{"n_layer": 11, "d_model": 128, "n_experts": 16, "experts_per_token": 1, "d_expert": 416, "d_shared_expert": 0, "activation": "gelu", "moe_layers": [1, 2, 3, 4, 5, 6, 7, 8, 9, 10], "router_score": "sigmoid", "normalize_top_k": false, "routed_scale": 2.0, "balance_loss": 0.000502, "balance_bias": true, "scale_expert_input": true, "init_std_router": 0.0235, "lr_router": 0.00274, "vocab_size": 8192, "norm": "layernorm", "norm_eps": 1e-05, "tie_embeddings": true, "optimizer": "muon_variant", "lr": 0.00502, "beta1": 0.93, "grad_clip": 1.0, "batch_tokens": 131072, "seq_len": 512, "train_tokens": 644700000, "steps": 4919, "dataset": "wikipedia_en"}
Below are experts of layer 4 (counted from 0) of a mixture-of-experts language model. Rows are named up (a neuron's input weights, with its number), down (a neuron's output weights, with its number) and show model dimensions 0-127. Each number is 128 + 32 x the weight over its row's rms, rounded and kept within 0 to 255. Numbers have three digits each.
Before each expert's rows: "comes after" lists some tokens at least twice as common just before its tokens as in all text; "mostly gets" lists some tokens that are sent to it at least half of the time. This comes from a sample of Wikipedia text that the model never trained on. Tokens count by the router's weight.

# expert 10
comes after: " is", ",", " was", " It", " it", " as"
mostly gets: " is", " was", " are", " had", " has", " be"
up0:157085158157130080126115129126105136141142162129146138144119118166178099119180150129068147151109189127165154089088143141107104140146077144102097095112166158141123129077215129072122032140116154119103136192151110102158099113146160119095109125154160096126136126147084126199132122102105107150146154172120142191135170149056157126123174141062113194141120150057138135158150088067120152138083
down0:158155178132117105120156142131114157146115115132126155133137143139104099190116079123120097101197157160134068133120087150075141096101091148086090096164177143140140134114145094116122114173081118141164170164150111124152137095144098168214127121030110095214144071159107129099119118090137107143153114089182125167157105190052111151117092120157164124130148140118087166130120058135102154117181
up1:172109149161113159162185124109142126143075158106093137155093136084129083115136158108082153039160142162153118158154137119134135098094123076092138148152141149144103103085155037170164111174139132094183092123052112116165210191123135192120142132095066149137138129156142054110098151093122116145089151105091134114116115156076136113132143173111170162163155106173151135152119125130091113095104
down1:148120127099127134103092129173151108128168114173131155073177140098114140109153151074143122144098146184197086178107168120080110117161107153113159112144079088113135104163116108125108096149100143118116088167092131156137093139070117086171166122149136124113161137074135086081202148182137106182103191110091111107158163100086113078187117106125088104106180148107105139160187040081138143124141
up2:115087119076105152113086070148133138158126127102147095096124095112144103134111111119129091103163081138172140101070157129072153163087075173105111150211166133140144158203058100126108186097117108159094097121115100147164108124123114165191110130118077129190138159135120097204090128184124142101152131147129099167154155159144167105175176144173128086132091116145094132212137128114118116098154
down2:108131166135171103135159139188139063145108121099118140147168134151140080127126152171119119146137154154093137130189111125159153079107173088125145101042148126079122141101171194164144115151094126121163112102141099089115127115130176111058107114091143139054102137164103108116227136112076082130083103097065121149088171115120089156109110127084130098132195108171117151077137123151114085156087
up3:080123151169102139152098159129177111058124156114094105152115091153142210130128160098093097071131142171129092072094123104089159136097108119143094192148151173124057117105133112152101100145137160170147211139125115080074163115137129186126187119107121146153130118151059123116098195139134131153175120105183052115090147137088123105145103047130101119168110152119128137115119149102157112139114
down3:128152150137139142125120085155107173108159116056149190112108120162091117175055099109153129133172176130119106108132139095123167049093055125149159134148179143137087198093146099138169143124113150143122098050114107171167147175164177131133136059153147151118074095140182097137140123112095132099140059157108108149112111182149162105122078111190134155139151115122144092102071099137122107164146
up4:178166085157140141174100122171181137142141162148100133126118097112074117114170084148079126041131173165132165087142121099116170091164070090209115143116169128149119181078098110101171128119125176124129129144099083188123160106083157069165106134105151145133148143167124127159103165118130152148126091111123147169123107162157120130192122106123159163089087127037087137133139076158082127157111
down4:112171084104204149115105108146162128077079113142133130154085166181139123092132161129144139122139107151111156082120152164100156148128152131076187096168162108108148138123125159188152164112103126110113128132153119148152124122171082200121116168116040061106114123118101099200093150041075125130064131138097189131143110098080167156167120154143096087147100136190158149095117123116129099094118
up5:100126105129109148084129124180138102097140145136073146124116178072145139115133129129099108129111140123115097134146070113169147130117139152173082203080090119121098136200172085097159114244114074132142101079145127108110124129086079143105099124137133108062087126116101121093153078151130102184119098129160132057127082138183169138112167068096154169194134158180144124139135131164110108155125
down5:169095153107149184104098105090093082053131138113142120128081139181131204143116120100114129115132126144199122071076162168143088133087119189066185133143162084135091154075145115137141128112124167091142069114188112114169136136155161164142098119139083111147173151153189123188113135106137120072130123146136171126140097155118144149113086179196126103092124169119134071146151135094101100102153
up6:181181147149103118112146089197054101097096117106099150101120122129159135117144083131085143177122165139151124120156083182160103130073102155123094152130168111069124118117119116165123105158128102127137114154126201054134125106130188123102149124112099096065089100165123069122107110149128153160153131181160170172158196122109150094211178102110132098177142116124095162140167111134067088102126
down6:131148150092117095117128186108204115116153146152087135117129110103126122161166118112163151147136089080130108116039156152136057073098045143148115113129141122115056132082140133079136162184146088137164148156073108170136129064170139123159159147097127153108085153112112152152126083030151143155154156120135108125157143139119173098108125182137190127071182164135127117094162141136130129158092
up7:100135120141192144119106092108162157073115078159163091157104148101146164109140127132108186169148124159118151116123120113126142190141080063082120091137117117078106124148189133166130155139108136118080072163134165041181044158103103164116105082162116118164116165107139131154106166097125134119104159106056150149199119059114150138112078110138111196104081174125123091158128126121135122132127
down7:088128091129158144108106145152174098113095162135074179152175151089111131118142144085087114109164088106118109132189132136102178054123176147139174145141158134115167121159127147111179114165091121090129146130178073122134186114095095143109066111153127109194188162138136155124171075127092117109067183086112164143128179097116077101104157111147115119189147148103142090151161121116096163083059
up8:153103107084117189096148119169149123091228163136134085088110069145168128175124069091133115110127052101092120203144145180160161081166138087117094117105074113133133105086126110045148128173087168164146104154114085149132094149089094147145123134104123120115108117108142102193076123146149113144122115146093139085113124133160101157135178100163170099148152108111140104122124096111205151155126
down8:105133095167181098130105161126118120120144131137133076109173198177105169108156155108073124127166107088116089084164183125099160106130174178143083163124116170126110095155169104172124127109117033102103170092176103116109189104150133116155197163130147099134130153132131140080102163132103073116159124132175092170069143099134112094174132149088061146114087194150107102128129164110129106094110
up9:062113129083136178173124060064134129122153134117196112075242205100074172167099097108122123164151126148138106096123168166169087134107128139160106126081125178097101146131144135163140140115079109148121094128103127117098175106138136137134101158121155137134109125095103101118101121186107121139129090125172202086161106147102167126120063131156152127121140161182091144134127149114176095137188
down9:187087113120120103146121151194101199150123143142119139151100093117101140167092163172186181135194150086086090138152074170138135146165135164131101158105098085080113105098099098079135089122059069156156140173142117183105133093075132073155135076101152119101087094087141189157140153202123157108162166111114146163130157126166103095165139107133147109132159107116168106119091115117152117099108
up10:140098157163101105116158158104190143136170135132107119104112152167101186129199091116139171108107108083071120090152124123142068070164116133127082167106165129099097167064139153155167167069112113125139152097104074137114136163124100165092144177153144132122069144167120124143097112111121130104138131104097189111126088151173125127121127107138063128135059201193152108111089175095112096203112
down10:154153096082168169086111102114110130134126081071117096113167107111153084113098168100119042152134073143177157175067199124103140132069142132127129117146069127171072098125167127143064161206074137131169117112138126084180128148115142162133196148115092118117147122138189191111115117141152133117126145135108103094141149161094155104152149167106171155176147124082170099157098105123141142094128
up11:100159145177165189129090146151110131088118142088166134080168118155086176192137099117026143138131149133186119180096079129088141154116140137136106096142090122127079084076153059161119114088126136131174105091085117149116082186121117041120115127158136165183146137113131125089185122110139091122155122126117114137149170073093119169079105117104129131127144130078154140128121168142131124179189
down11:139105139159092095153106127104073060142118092172131086159120129201158086119094130088151097136099076146145174075152175146138096127080121135115170170106187155098107139164137152135155129124172165171151122159090162096154133144028063136156105102110144093102174115163083108133100107139103125145108176103116126123148100121117110122166117168158155148177101153127247144108117163119110121104097
up12:102178064121159117134106098107090092121064142109163137159117109090142108109131198171120131117086180139099139110103129065122192148180127128134128149163053116148127205175129081101173119173188114077093111105143164120170156088156178092173139087092050135118176101135155105101147097114120150159128168098116096112183123123154158115152126122148107153104129168163099143166108121140181116115085
down12:146113106196151103168129128087104107116147108110132144132076165149095089102145112135081150124106129101150113135155131098063161119145104156117124118147147117121125074137145158144083084061109134179105117137144063172107113112128135137160064157083166146140134093151077132132117189153168122150170175127177157098153104125243094168136123116150174119079057067117140117105142078202113139152163
up13:132132105163134169210128151144129140133136078189142166136158165121115147091106222120103123174132102150097112138045135147095146173135140102133185130121131133128120118126104069084156130098109099064091098130122142107126055144108085122135114155201147122142111072137150183083118147202155120082125115092102140126101162060120122083129125106173102103127165171162098086117147152126159198151144
down13:106083141104107049106132146169136086182130175102143115127113129108146198130196122118142144128070087179135129115120089101168137125161142157155145121148127125126154043119087116101130095113117168140120088139187117196093094162150117069020123070149090128155144161110118175132178123136150135122189159179143096116113119170106058136163135108124144155137101115102132117152164101174150096151149
up14:127072072110124114108172167084115108195138126163161130091110110127104069113093177165156067119158119088101120134139124140134132093212165089136135118159107113134113136163111071121088095120102124129103106151137163140105140176176104174084132089103180106070094096117190126142126177097154133144087187079109153101135123193146140116139152149154191148099135081134092102197139140098127126051134
down14:143199175066140136126100140110152193094146137063169127101109176098143160122136113129153164148121128143120122180098122127159134209096115085121074092164106132077110101080112103136169141158114166168142089141101119111133116121135140142116105150201113158136188194103047148127121085106147126143169089113120163111046155171149118119109086120153101178108088106157120065095162172112095125149137
up15:112102088120136159091145166056128122108108163146133151100139127170132048141106083113211150096097089152084147154088156112158187201122103076126156123163082130130130138147140140085147091191138117186173078102123156101108132061132113156166152131123133115128143102121114136169157091161132124199135137104142134120075097129129161083146086091123156117151132121122151203118149126128117044198144
down15:149138129113139123157127124189176106133140096088124127201125225103127133164135147133064062170168164146143123110126128099112091090194110113116127138071143068087148147102110111151108109107135083098127098138135110190152109136148104131098085121076120117186155156112156151186137105147125148024130155136097178110158135144129140077146163154149080121104122098140067141183088166094157161098121
up16:135143165158089122152094112156142165119144177102155036112103209124134112087087154114057124114102144107149106168095099125117031133112158143103114133097138101089143126142115148135100113107118138174155133128196091121070223171166104154112196144121110147155121110091123098125090100191180136154121088121090161174126141143135160097155132173142081152118116156111145111129121107173164149089177
down16:140167124160182208114167153132098120140066083159143138145122102139083133133104048204158105093136184112126135082097185131141131169134123075117125116097163123139114156142172101125123211093160144140155146091067151182122102156104104059130102143109141121106121105135162140108147174101103142132151157131130072057171090117143095134117142130110197142136136137182093151135094114089109058114099
up17:095072145164086121154097133085170102145186112114107121207136161146146062099091119131144142140103116113102140137151160108086171166104153109127114176099085196150096163159171175178140093166122153124144129180151153141091116117098069137166143104139109098118088061107095145125128162187158101135122169167119099182092118156111096116155105139088102088165124142088111105206158151110077079158095
down17:159133110139147149158181065135132132115103122135056085098100110127125126145073166082109143107152152099161143101209156108090114114128167144151097146072090144125161176133149135157176180120111112099050140145179109118131169123117128122123087168138101081094183155196099101128128100133123077093102129143132109110145182094174144147151187071140106138124165146097061131134124223122116122096079
up18:109101127100218113123128118107129125176145199124133099136142122167140138115096172176179092101138133097134139194121192151112118106118073128159143058174169125117137042169175105088100173134133133107152115175155112145042137136087155093141125117143085101141140134129158141122144108090133126158110054091150089107109158103154129129075192120131127102108156114149196169129099096119087066136138
down18:074138124162160133157125139131163111099133052094132088172122159118135098117131169100129102104136137114111051091129139176162107104109124095105094190143121098141119150136151131079199126139104109137153096131070109081140151093151170085116182123185121146173108158148144066144123118145105134104132191075140101102174199169150115095114127147149119125184087132153073089189216159091152115161124
up19:128132147152092117074129112106130095133094135129143128140093141203137129137104099095112078134112065053147165105128163134171144133132128134141131183104095100125138127148189141171150221151154206133185134129062016127172121171132123146118155075136104163154105136135128079146134108104090076093132056116127105163101136125141090143143130081127141157132104127162108063147154146130174117162161
down19:117172129157107134154141144203134127131125125151146131158119103102119154098128092163046159141137128131206081097100163129067101176115191102158064156125157141151132097139096142128086060135113091110088112127127205215059126135119131086170123110167184124128161097147104176120084140184122123126101092140115138127138080098134137151099124142088150113148121143135176191050139116124100139129095
up20:138157172162146128175168168150155141156137074173123170094167112135105147189098109140140105137061168143123154111119086144048191186089156157133163057127073139114100156139137087073120177086163109090151115075120130126089097080138133050150178169156134125144127124120163098131096174147168134106116134108141108093133167160135114148150104170066079072121158124121075148105118113115103160125141
down20:140125085088083127134151071127122097166146136118143098152136171102135163074147165132148129126202079134148161147153084104121085072217115150075102191145154159165137066124055099170176084120124193132141154172077179101122178164104083109104128121121126092148131117107110141075175120086111158151161162153124092099111122119131107063147132113154154143147134126119185146139175178169119124116132
up21:095127100182133165175126065063116125124115099152150153080176108182134121101120092089106115129144116148080131129122157112115100134070137144063134163111125150094187078133141149188146175123144108148137077102142110140160104164116087141127077102111116162168161099129129117140125028138111118090127062155106113135168116125062144123098155187112174092109132172177085118169088113156108085200142
down21:168057181112164132051086130142123167145132154120149129178035140111124134111103182142139153138121110087102186099139146166153162109151102189147093123146109084103102117125126115140164088132125134130102103118096149179134097146099100089096179168089142097138125096134084088169108152172045134183108166154119048100127127166203159142166112104171131119122130113156153107091138128078143124113175
up22:095156165126164148121110140120078171086121128167160103075167107195121073072122100161153124139134094156136083130190127083069094135072085149176127104110161139163176140090117129108084069119106187091088140154110107147136187145155104160072148124122181142154101133170180183118127153147076135109170142120146139168127108165121111108162151111147131110131092162064098072130165151135135112197158
down22:108107166095126106142111163097168138119121207091146143177091163148128159128148153095142138094144080067115133073116094125132047143128135156121160154194109112141125119169068161161204099122121142160166138106127129139115119102144114150128107164071069093146135127108111099159140123151128158056138103115155201122103110082149127124140071160185167024185135097159159097088134116147111131114133
up23:135118122170145092178159114151115163073145141084144191116074150104182144145151123143118121106135125111123093149124135086097113127126169135120136096107174157075192174115083137124101131033065111116120181066165134135092084110121147163082143164174205162112117108209099093149112116138161112117108053123118131098135162094152114156152117148138149153113149171120153186116138124193106187120109
down23:177127125079119146089066149162078117193121130135134132074136100135145177118113108101164121153090131188131118127152103195149082120136195111093125145161089100152057085134134130139117118183156138147110088201113112107153146143137126075174144141173115095171114085112165135104172145140103149221138185125113072129175089144098090164125126103103067119113158103118117136116168133056160155138137
up24:202103140136167123101131181151113138114133112073117137148159140052158145111101150100108131181176115141051116143142101139156144144062133138080078146171151180104134065130122152074150157140154055127136135123153129113147131173122124153125104064085129115129134121195106121119155137106117126115143079106111153124112140094120139167092178138176151141114189097118132153060125158216171192073141
down24:057136157117126159130122117103174123123145170145115130124160159133133126162086089102130142164108115124156126077152148074126145129105184132122070105080174055179088194105159103155160095102174096082083138127184154095138075163082123169133139156186093164163168147145117191114077102139114110106096088120134119183120144143103162113196116125142116091150114122161202158076096086128080141124142
up25:146105170188129141192153123145148124147170098183110157167082122128080126085106127091137149176119153121110156071125126179161070130124071125072128154115123134082162124122241164143068089129117134100167137144119061134108140153150095187085112156115174083116118196129114130134099093184149076106046135162103116113134128107115151132179147098117127167152102156116136105134139101118164097135153
down25:114149137111142174044147101144113070102104153106113120123151102202106099185166181187130154103120109145105096161093147128111139110088159103214133109094123119166094151130046109161144179095149143140138121094166155134110165125089155112150180077114118124161131095133171150111139135095069171111166133115177121148137127114114115073118102194168215098127090129162148177132102176132125093142130
up26:141132076164126177083234156149108177154166127111127145129116143116123162118181129118146117114113078121149113121119039123091097067084152139145163150120117125071105098145141144111152125113045165108095124095139119133066145077121174123102094181120105141179153109105126134119170122097115115083104130148124129175120149143211133041218119097132150130134118136150142091133135159111152080144116
down26:115135178083106052050079129120141072126152147211106113093173114162163099112151107159112133141150144148092192128212189151122127104139078142129064122113136102130097128129116101129121140148080132110141140152087063106177133203106127152104200058104154135118162135133119061120163124147126140096124147145122114121114101101106143147144161121153112179159181087118079126098116165159165156139117
up27:146145035132158161146076066160139168192113138123110081166163177092144143184102152143134089113134097139069129133089083121137084117138084150132152106131166060120186111163159179132131115135178138103116135080118140091159105151141123109135108113091114103111139109112157089091147148090154072183112151134114098186108097097140160054149149137137115146200115109121138149160071066190152121119123
down27:114102115129127115141140160150112040081112117126110139115115119132176109125160065165157114108145106143155116118144126138084155157093077169083144064109104183109091112138069108113103151108139146097098202112144111112073169116120182209145134142122176174136085125118110206139177098173131152136158092109156136072128128158164107177095144107077114123095127096133158158058167102151136205145131
up28:148107139078077134148193173105112133134160150068170105095153161100079144085064135140119207151183118130094139171175173122122132123147087104149129073091175109124078096191116163154103108091074113140129104158100212089115081109156148145135166147100112125133156104115138179120153083142112086087146083109139122105167173099122158126114124188116091072109128166160085163081141155126123126123122
down28:078159159114109107134131126154156083095169130174063206145153067161109095155160141194125121139109203160151109137049118131118130138112121093087105151132161145105150180053117079079152131139087146094137181099148097159153136111080131113115111067143163154134132167131121067095109159141125207173081127110110147139142110181144137117115148118168117134151091120067129136102155092075134158127094
up29:105097143081151135144136152154101153144128108145151166147118129147169051085108064163155125146110182085131160148147126097112145186128168085195159135138078127126135109152131121084067139143118132149118127124147075143138191065067189144127136143057110104109086105124145075121107122077142180112101166111117131073168134146092097152119128065166119178157136145133133132194188099079145180130166
down29:081122120154170116132155098151122131112079120107086153129140111077105157168148114181162159174125143148115147143127088099082135104108112076112080164139182122119165132076144179148108190129088122072101162125120130173089117102154202128068141112148203205066118116115154140130093156102147140113096115141105146110113149154189154189118115149103165138071089086122066076085104159143164116165126
up30:108161177154106115149159117098152118091149128104058105118103131191170111107135142096087131107098149188087118134183124138099147115125165149084150084089092132126145172126139100159203148154124179129148157088111123155194105174163148148075150092133125134108189113126171107104067117112110134107124180150109143129134113063119143109088067125086187159161116166058102101142135118097084098140215
down30:112044199152118126041100121118130164122120162098118115118174127106138134130143146160139130091117173182142153142117147147157155086133133148165076175129126167067085119146064161141152093132122152145105159077139101141122133101052128115104134134125166136141139099152082159160140112181090151193163163117104115101128104142125107083175143129082112073051163104137144076149088125213086114155117
up31:133114141069147101164135147142142101089144148100085159144115149140115135085100160170132163155153106123185098137111166087145134152086082140105094175146106170124188164103118100125151100082143154114132106077172079111110167155135157145096101114133134181089120155138204073155063131091093181110163126130070107130161092183094101085183145130117153123154073149104133127109127079069057080172156
down31:165115136095133108143087174099136169086134110127155095147164160130068110148126151188079113110090107136083114110182124135095095137144229157123036119089137131116136101126147112132077075181140152143098102119109107129142133079136163128206171131123128153111151109175143222106154114156132081142161091138071109120126160085128156183067097141096104150092129137121085119118113126140165137170183
up32:157131104147129097131080080125179167103116174116129197081102114099163094143116094113159107122137134090132136183167106138121131110101106109127130195201150155105083141128085093090075119119118138153132079145171184173093100192108109120107072116152105104070078076122169102060083163130157109175119129097080177154111084143087159126085086117123179126124198120137152173141119103124143113130145
down32:150171037089091079088102122102167170099146136125169152136160170076114220101165085124145104093157095100132123159116102104114137106171141156109119111108110155145189112112114134157089069094149109124157097177160190145140085154094140111139098156179093156167149081078138129050139161129145099099116159060129178151164148154096127136142133156101146103130121133158104086071117103156150174128117
up33:194131152193111109161105127131087082120167143114155073118112099151123116170128082118162198178176106184108158154109067171104130133119108062123134116098137126155159146119184152175107151116097147114132166126115121159093188131103140084074163108159109100115093165125151111130181068111121113109144124148172151159189162118122147128103153138163148091125113035108056113169132078112143112090081
down33:188163143076126094111128091159134139167093153148091158085159109188100109114175162161127104168135137107103103131099117128108105099147121150121130157154141089044010120136086125108083109129175193143141078149128144127142084170109133096141185115095089137098109125111108125136031179141182146168137096155090146102130128176115150127153115141103166149166156184133089131115151131143104183162104
up34:123124168067155103202166162130146171158148123119107145153160147167121090062159120161099104147096113058175083104146172156120091096150109127082187129145108140132134109113125083165128099082158151173180127123122205084143135114173146115122114153163096076067123137182106156146110178105045157143105155097150114149148085125147112174145137158134124166159140097114130112088089104137070152192127
down34:099140133175103051083196132202099077139094142113149126164168067117148130128162106131109146178143131120179169142166106125140100145154135110142101134114156070094104092145094141101150159117109167139119050111159164170127072123170182127116115106164179131097145097173099178166122102130098174077119128120132111086123096086058158162142136115081150112189123072169114136106077094117129150138095
up35:103096110162088138155103072207172108131102151143093114123164114161135160096136117080136141214094106127146103133073103143153141158143129139083074159122173097128115106124061166133167143122118108109111175092144155153185130145109166181089209096126077076182158115122130123119089142105084121131072138153077134075112102110114191161141142117148082120162165101171155141075158099141079109148116
down35:132182205130101115156139191152155111077123147098090092128095138142189040103129143150111139144157151105155144122115172126101127084127093111122116066148119158136141168142148139145087142159126141128110065083187093089123093112176130149098100177101139169093105136102160128141084166134180124166143102078134084124114177101125120105073128079139112115155144232132086122151141110161143047131131
up36:073081124064111137142168146097140096121100091150138176138081141125110105141118192150211147130146164104128142179124106187190102179146134177107134127113145122110121177153115084122141064128123093131108072114098109140131121102151138161080159139188107158120141143143153166137084177074180093104114162173149143129073148107071139095112093124137125099202108134127098127091116196070085141121174
down36:109160114079139119140111140078167177142154165117151093146137109087106162098178177162071118162108095140190091126122106105101093142140142091153165111176107167118072106120122089145089124147106114146127161133079179145124146109119105110112099187138115111121139199129120072150116144156073103093158089077078179150093141113182133214162122162151100143057091060109158094164126157178105137130128
up37:103111146145186101132142149174117113198084169162164098068170136139166124141118086148126107135101088100163163123144163156130098122173121093118061140104133105123130128148163147077123178137104139078143097123113112115130082102164066163160121087132122118085077106080157204107154150151154160117166188093151109118155144078111110068117190224134101080128142089170155102116117087146105148097127
down37:161121062162146163085133088122126180104140118128086166196082148154171163148145134117098202093172143111120121115198101134126114135093122156144185165110083082081179140141125170089102158107091147171129083071156117157111148147092169171088066127141110157149141142133128096145057091102112122082095102184113141119103142092110104163180134101127110148141090140102151177184090121087129141175109
up38:085184084097131133139141101151115188087127150179092156107094173138086205144150148121123104101132131095122128110120098055084086135174097141167163105092148112172125152098150156064098176113115113127145132133163100155088059171135117145081136179134102145158163121117174179110115109170076086137125122168101099130105154058095121137151209119092133133194100126138159142077125105081113165132139
down38:102114151189139140183132116121111084099163086133124088140092140129164109175099109099102143142137183091068103126094164189159123106089099151150075110169110120119107142169128199112161088071103163155137078088125117178123139089158118119118180126104136176139147152096115121096063133152144137049114161141091122134145177146159179072150175153081072109152118154107160113165106169187095107154146
up39:077117166078117120062146105131123084018138146075114082094115130126093172164094124151089156146106197126101130134137187171148149190117147120189165142112130137100128139040102150112131139086148103115142089125191171094167168105152089116138106138128101102107176123129119139168065151154111154171111097119131082126100105154170144116076170146108128132135143100140195156101150115141084116159150
down39:176146088100143124130117159161097123165117128194102170146165105153096102116158121146126092172156121106103136082078110075111099100176082066114180139116163114106156145163214059151125127196167139223135131169073097098080080146124170094147136121105107110111090142119121105084134126127138147133118137154134117117132095126091107185117139121102179178144114136097066142152106183097192146112127
up40:137130141084143107088091147127090138116168106109170151119128183133160135114090122137151120110144090159114148118142082152111136119159114113129144093143161138157131126078127082161096083122178153156201075129104145139112184081111141121110207129131140075107123133189090127184131102084160149189088129137173097103152172135174096170156166132112135141078105096057111198142218048096121134112127
down40:145128155103081164158150158130160169167066132143122116141179138153061205135132134098133172182128120141146116160164170133182124100148148124124089195114086108080144089132090108090130076123070126184078119127136147129137157096100116131101092173081121108163096160091113179143110186177126148133125139152111160087142127078141137074130069090136082099157102084085150101160128148071171104099084
up41:081117145155101145151098165080118124139137124178138123130102126098139158115138171105157056183065128047134137127124117082140144056144123096128144110107140130162114138161096096152158150148082091137144116109127154193135162099163121119195185097115143097120085124058141123080136162147148087155162129114101175078106057189120173132146088074171153083114149169150117125126070130081103090120170
down41:158153160114115111125192110169078175104103114022137087187120147099145115141075142148095151085117118175116093081120094128067138102109087133160086155128091125117108157150143100117077062160132131186151162131123134087175140126111123174123084145122160107143161152188135145127130124155145127070202146161112150152142099094092139115186081142099125132089168123130140096119189166166081140141073
up42:072116129110109116138195174178136176157115111138164161113107172174094076196084126151112115104162088109183154113113068124150144095079078166135139136148144117184087142120149104090167138165138091156178130067129055102179109129168143123066124116073096129129139052153086159109138134139135132172160096118162129094143082162092171104150106141143119136156085104100140097151123070100142155148155
down42:146114138056144163114113139061107116096181106093136178090163115072085175123103201093186096090115154107205149149126118099110173132123072161142127147130097096134169159092095159115119111147084123115091126136143124167126105148112122109178121106064170124130197162173115159089151141143156157157156130137170090143119089129100061178124108129109124102097206095096176119101178127122112155163130
up43:151103142110205150104125108142135143184085109139163157087156119146170120145111116157173118112157142161153117191137108170131149133153187124080110168122059084137107085180048111094102149071102128134146170124099141153066083130106155115172121116145152098171166174146173072110146118087158123101113162098167150089111085122115157152114176175091116098125175127131085078115089102089191127090114
down43:098157087148073140120170101201110149135133142112135161172179107165126103162134161089160158127119116137118131087094119105148083143119107134162064181044186141095118191121164141142136113180153121110121156110123094102137163132176118170160114120137131102098100071117093136126132091117095130134087072183137080133092181096141147164150161155147106095113124088147115161129049146149060137212094
up44:125121092103122127129134130160108093123100105131178122122133182079093103144114196157141122165158098145141099125088066120183141181121112072175137135085042111126136139100135092163089127063107130140129160109104066130123111144124155110108183094151186173133073181145104123119153123131117155176180148091126149046119154098137151134160156146179085127113102114089147164112136111132197156072202
down44:134082135174163126156046135161068128147149176114128209120102147129139124089149133150105134073096163150087158124133109174125097111179200146144105121102166102108156151143145083127108118192139121120141118109134157102111135088162149102127115163100106050096133123144134092127139126143139102159089089162153061244132074129159091140137122110102157188138116138185073149098094093095099147116125
up45:133151168131129092140136153146117124138077152121141188119101129210153135088135122155112121104092124125137167114125168109115120079185087118165061116073136135138103134122161123114134116071098196192112146145112084176155135133125183175123137127161065084073173115088142102127133084078124139177093173092099101181124119125141078179209130097161149133122079125188183080148104136125134097136153
down45:138133096203114122158149131158095149129109143140105084178126166174134045074075120120045175103115126091156082163087077107143140129094182109151159135091102126146114092084151113156129127092140137192151122112160157111152086088140143099086127098128194141186106148097152155086086136148163069101161157151190161123134130118135119166148146120089129147141148161143105182135102198126087141141074
up46:090171142166150136138148135107180136159098108171115137147206089153067182186108134121120133096124113135196136138135173163097082115148157158122115153138145092079155114116079101159094180171152190136163128138124145112125164136104152107194139166111135077154169080169098178163115155106133140079120077177134095038167132136130106125116150182099107159128143123152127107119123065092086083087113
down46:156169138149123127107146138102085126117188129104171102117069193111184110102167173170117082118117189134088189156118086095137133133099125117111084150096073160212201130092164108138103107118096055126121125115135107133128098150114074151033134140140086130108111137116159085081147119159091146156144156074157119135099125080122151134149147113169197124137092130141188161145129135184113130134120
up47:124108140097219101113125118160067109120167106143133116148088087140149195165097129101132118114109137071149151092137092148136139125156169152125156160114100174098143103098170133097104124153098171170113196153121163157103049094150198139162158100112195123116137177159095138143178163058091161122073081129106090159044170119108110127126159108086118118164127092128129176147132152103144110155125
down47:078086092116110163106035168080132158071165117128090149148122151103082079136118149129133128101158066166132083155130149149136119168124133113165053111203161107159110090143108169127127080159143073111115119135140155183151141142059163145141138159118187136094101073185140099143145143179148098171109143055167161124161102106119094136143108160154092134143118114084163144123149128116105174139179
up48:147172129155142162094126066097155111123126193138146136143187115122117153104101099107098168093143074130084118128182148125103177105126183160155127174167158150107096121188130100123144097187178069118082079154139148098138132148039166149136170126098040107099186109136160129117123126099098140104136083120144138138102064139133157126110097115150180130130073053149077105162123143127110106166135
down48:067148154192141138126098153118088075129146124076146117200102222161151102083121139097092147069222137099113096122094169142120095152114131133104155129126173086136115135181163095107088111103168138110149132114158094128134098154170122170156095134132116109096124121172094122128062128152161116107083144120121131098123154100088120115176130121106050150205132181175166132155105121134147191113119
up49:162118111217160121103147059103065099111130137122125110146112120097117139147116112139131121127118050031125149078117101140137145174152122154171117156130129082120108089126177133117156141181077131136079190123067160197152110140064110120115138168094135163123124172129088124132147094091113141087152092152123143141102184134169062165138154170140122110122096065139100089166148189149151118101151
down49:142129116163119099156106110165171149103161135153145140202119070103106104103119097123099144139153151183161106158075123129131120148120125133143120148155166145163164096120134079132118081139172146112190090200152144140053076074104177080145151030162128131068125101106164177154134158153151088157110122117095145181105077151102120085132128118101153153109109117137148157073070067153127133170084
up50:144082150111142090163151194154063113083107059124111120109144121120113104116096164191071106146139167173086134146171128148134147208091098129160128118100093154122158084129143114101047111130169185129140125091133219173102147136149127183119076108139113093082152108139102144102087127111125151123131187174159123079111190149132133102112131115149144052124162082129140100129177113115120171125123
down50:127133115116065142120124142112113086129132110126166124054121164115169139076141147142143150131127098101207103162132066155166105133188148182141105172165139095115108124099089125154186115148077058095091090171117177088132118108073090131079180122145190154124124109146102140148159144098117164140169054130126163145110128123151113105108163179156108115141141109135212112106048136179115151093120
up51:102177133198114141107139126105154162131116177153141122127160089116124165066113072141151166137167148111109054154144110152065061146125135144085154091105108164125112097098097145134105153167167086123152082137051149089151156074137118096106088170089163115158164108180127100177142152135086175118131169113114144093159164139142111148104114096147107162098180136155123166151095122041130127206134
down51:146080164110148147146151077186133143039186142111151090091142109106139059099151173131101117095141096157125175185044135146169121127151105127167106166153100130069162151167150119082130127114099107140134158118168107180137137136117183151085103068162126079145150133065124195118135171139106099101081118152141116187101168142172145124127121111167149069092086121102100101130122130134163162132092
up52:113112150083142148132123111122123145113124087166146140072123151061158135151121184107164170094142131146101149133104118156035164167103102184082117134154091139165126163144182130092086111190107133119139136110089124123117130103145158109122168101123198102142157133049110148188112139056140067116118080190137136087092204108091130114153128096120082139123137161052151177102111140144155113116166
down52:138136116170074164101123147136186096135121161070086109135155120158098195093093117135143130121076136146133165129104132138147079104094164094142136090084155115115112114150011137125108092137141094165122098157130159090127092131094131149147139110106097070123143159218150121140187144159147196141175142074108133124127124167161082116158132172128179148171085117173136156143194139134089094078097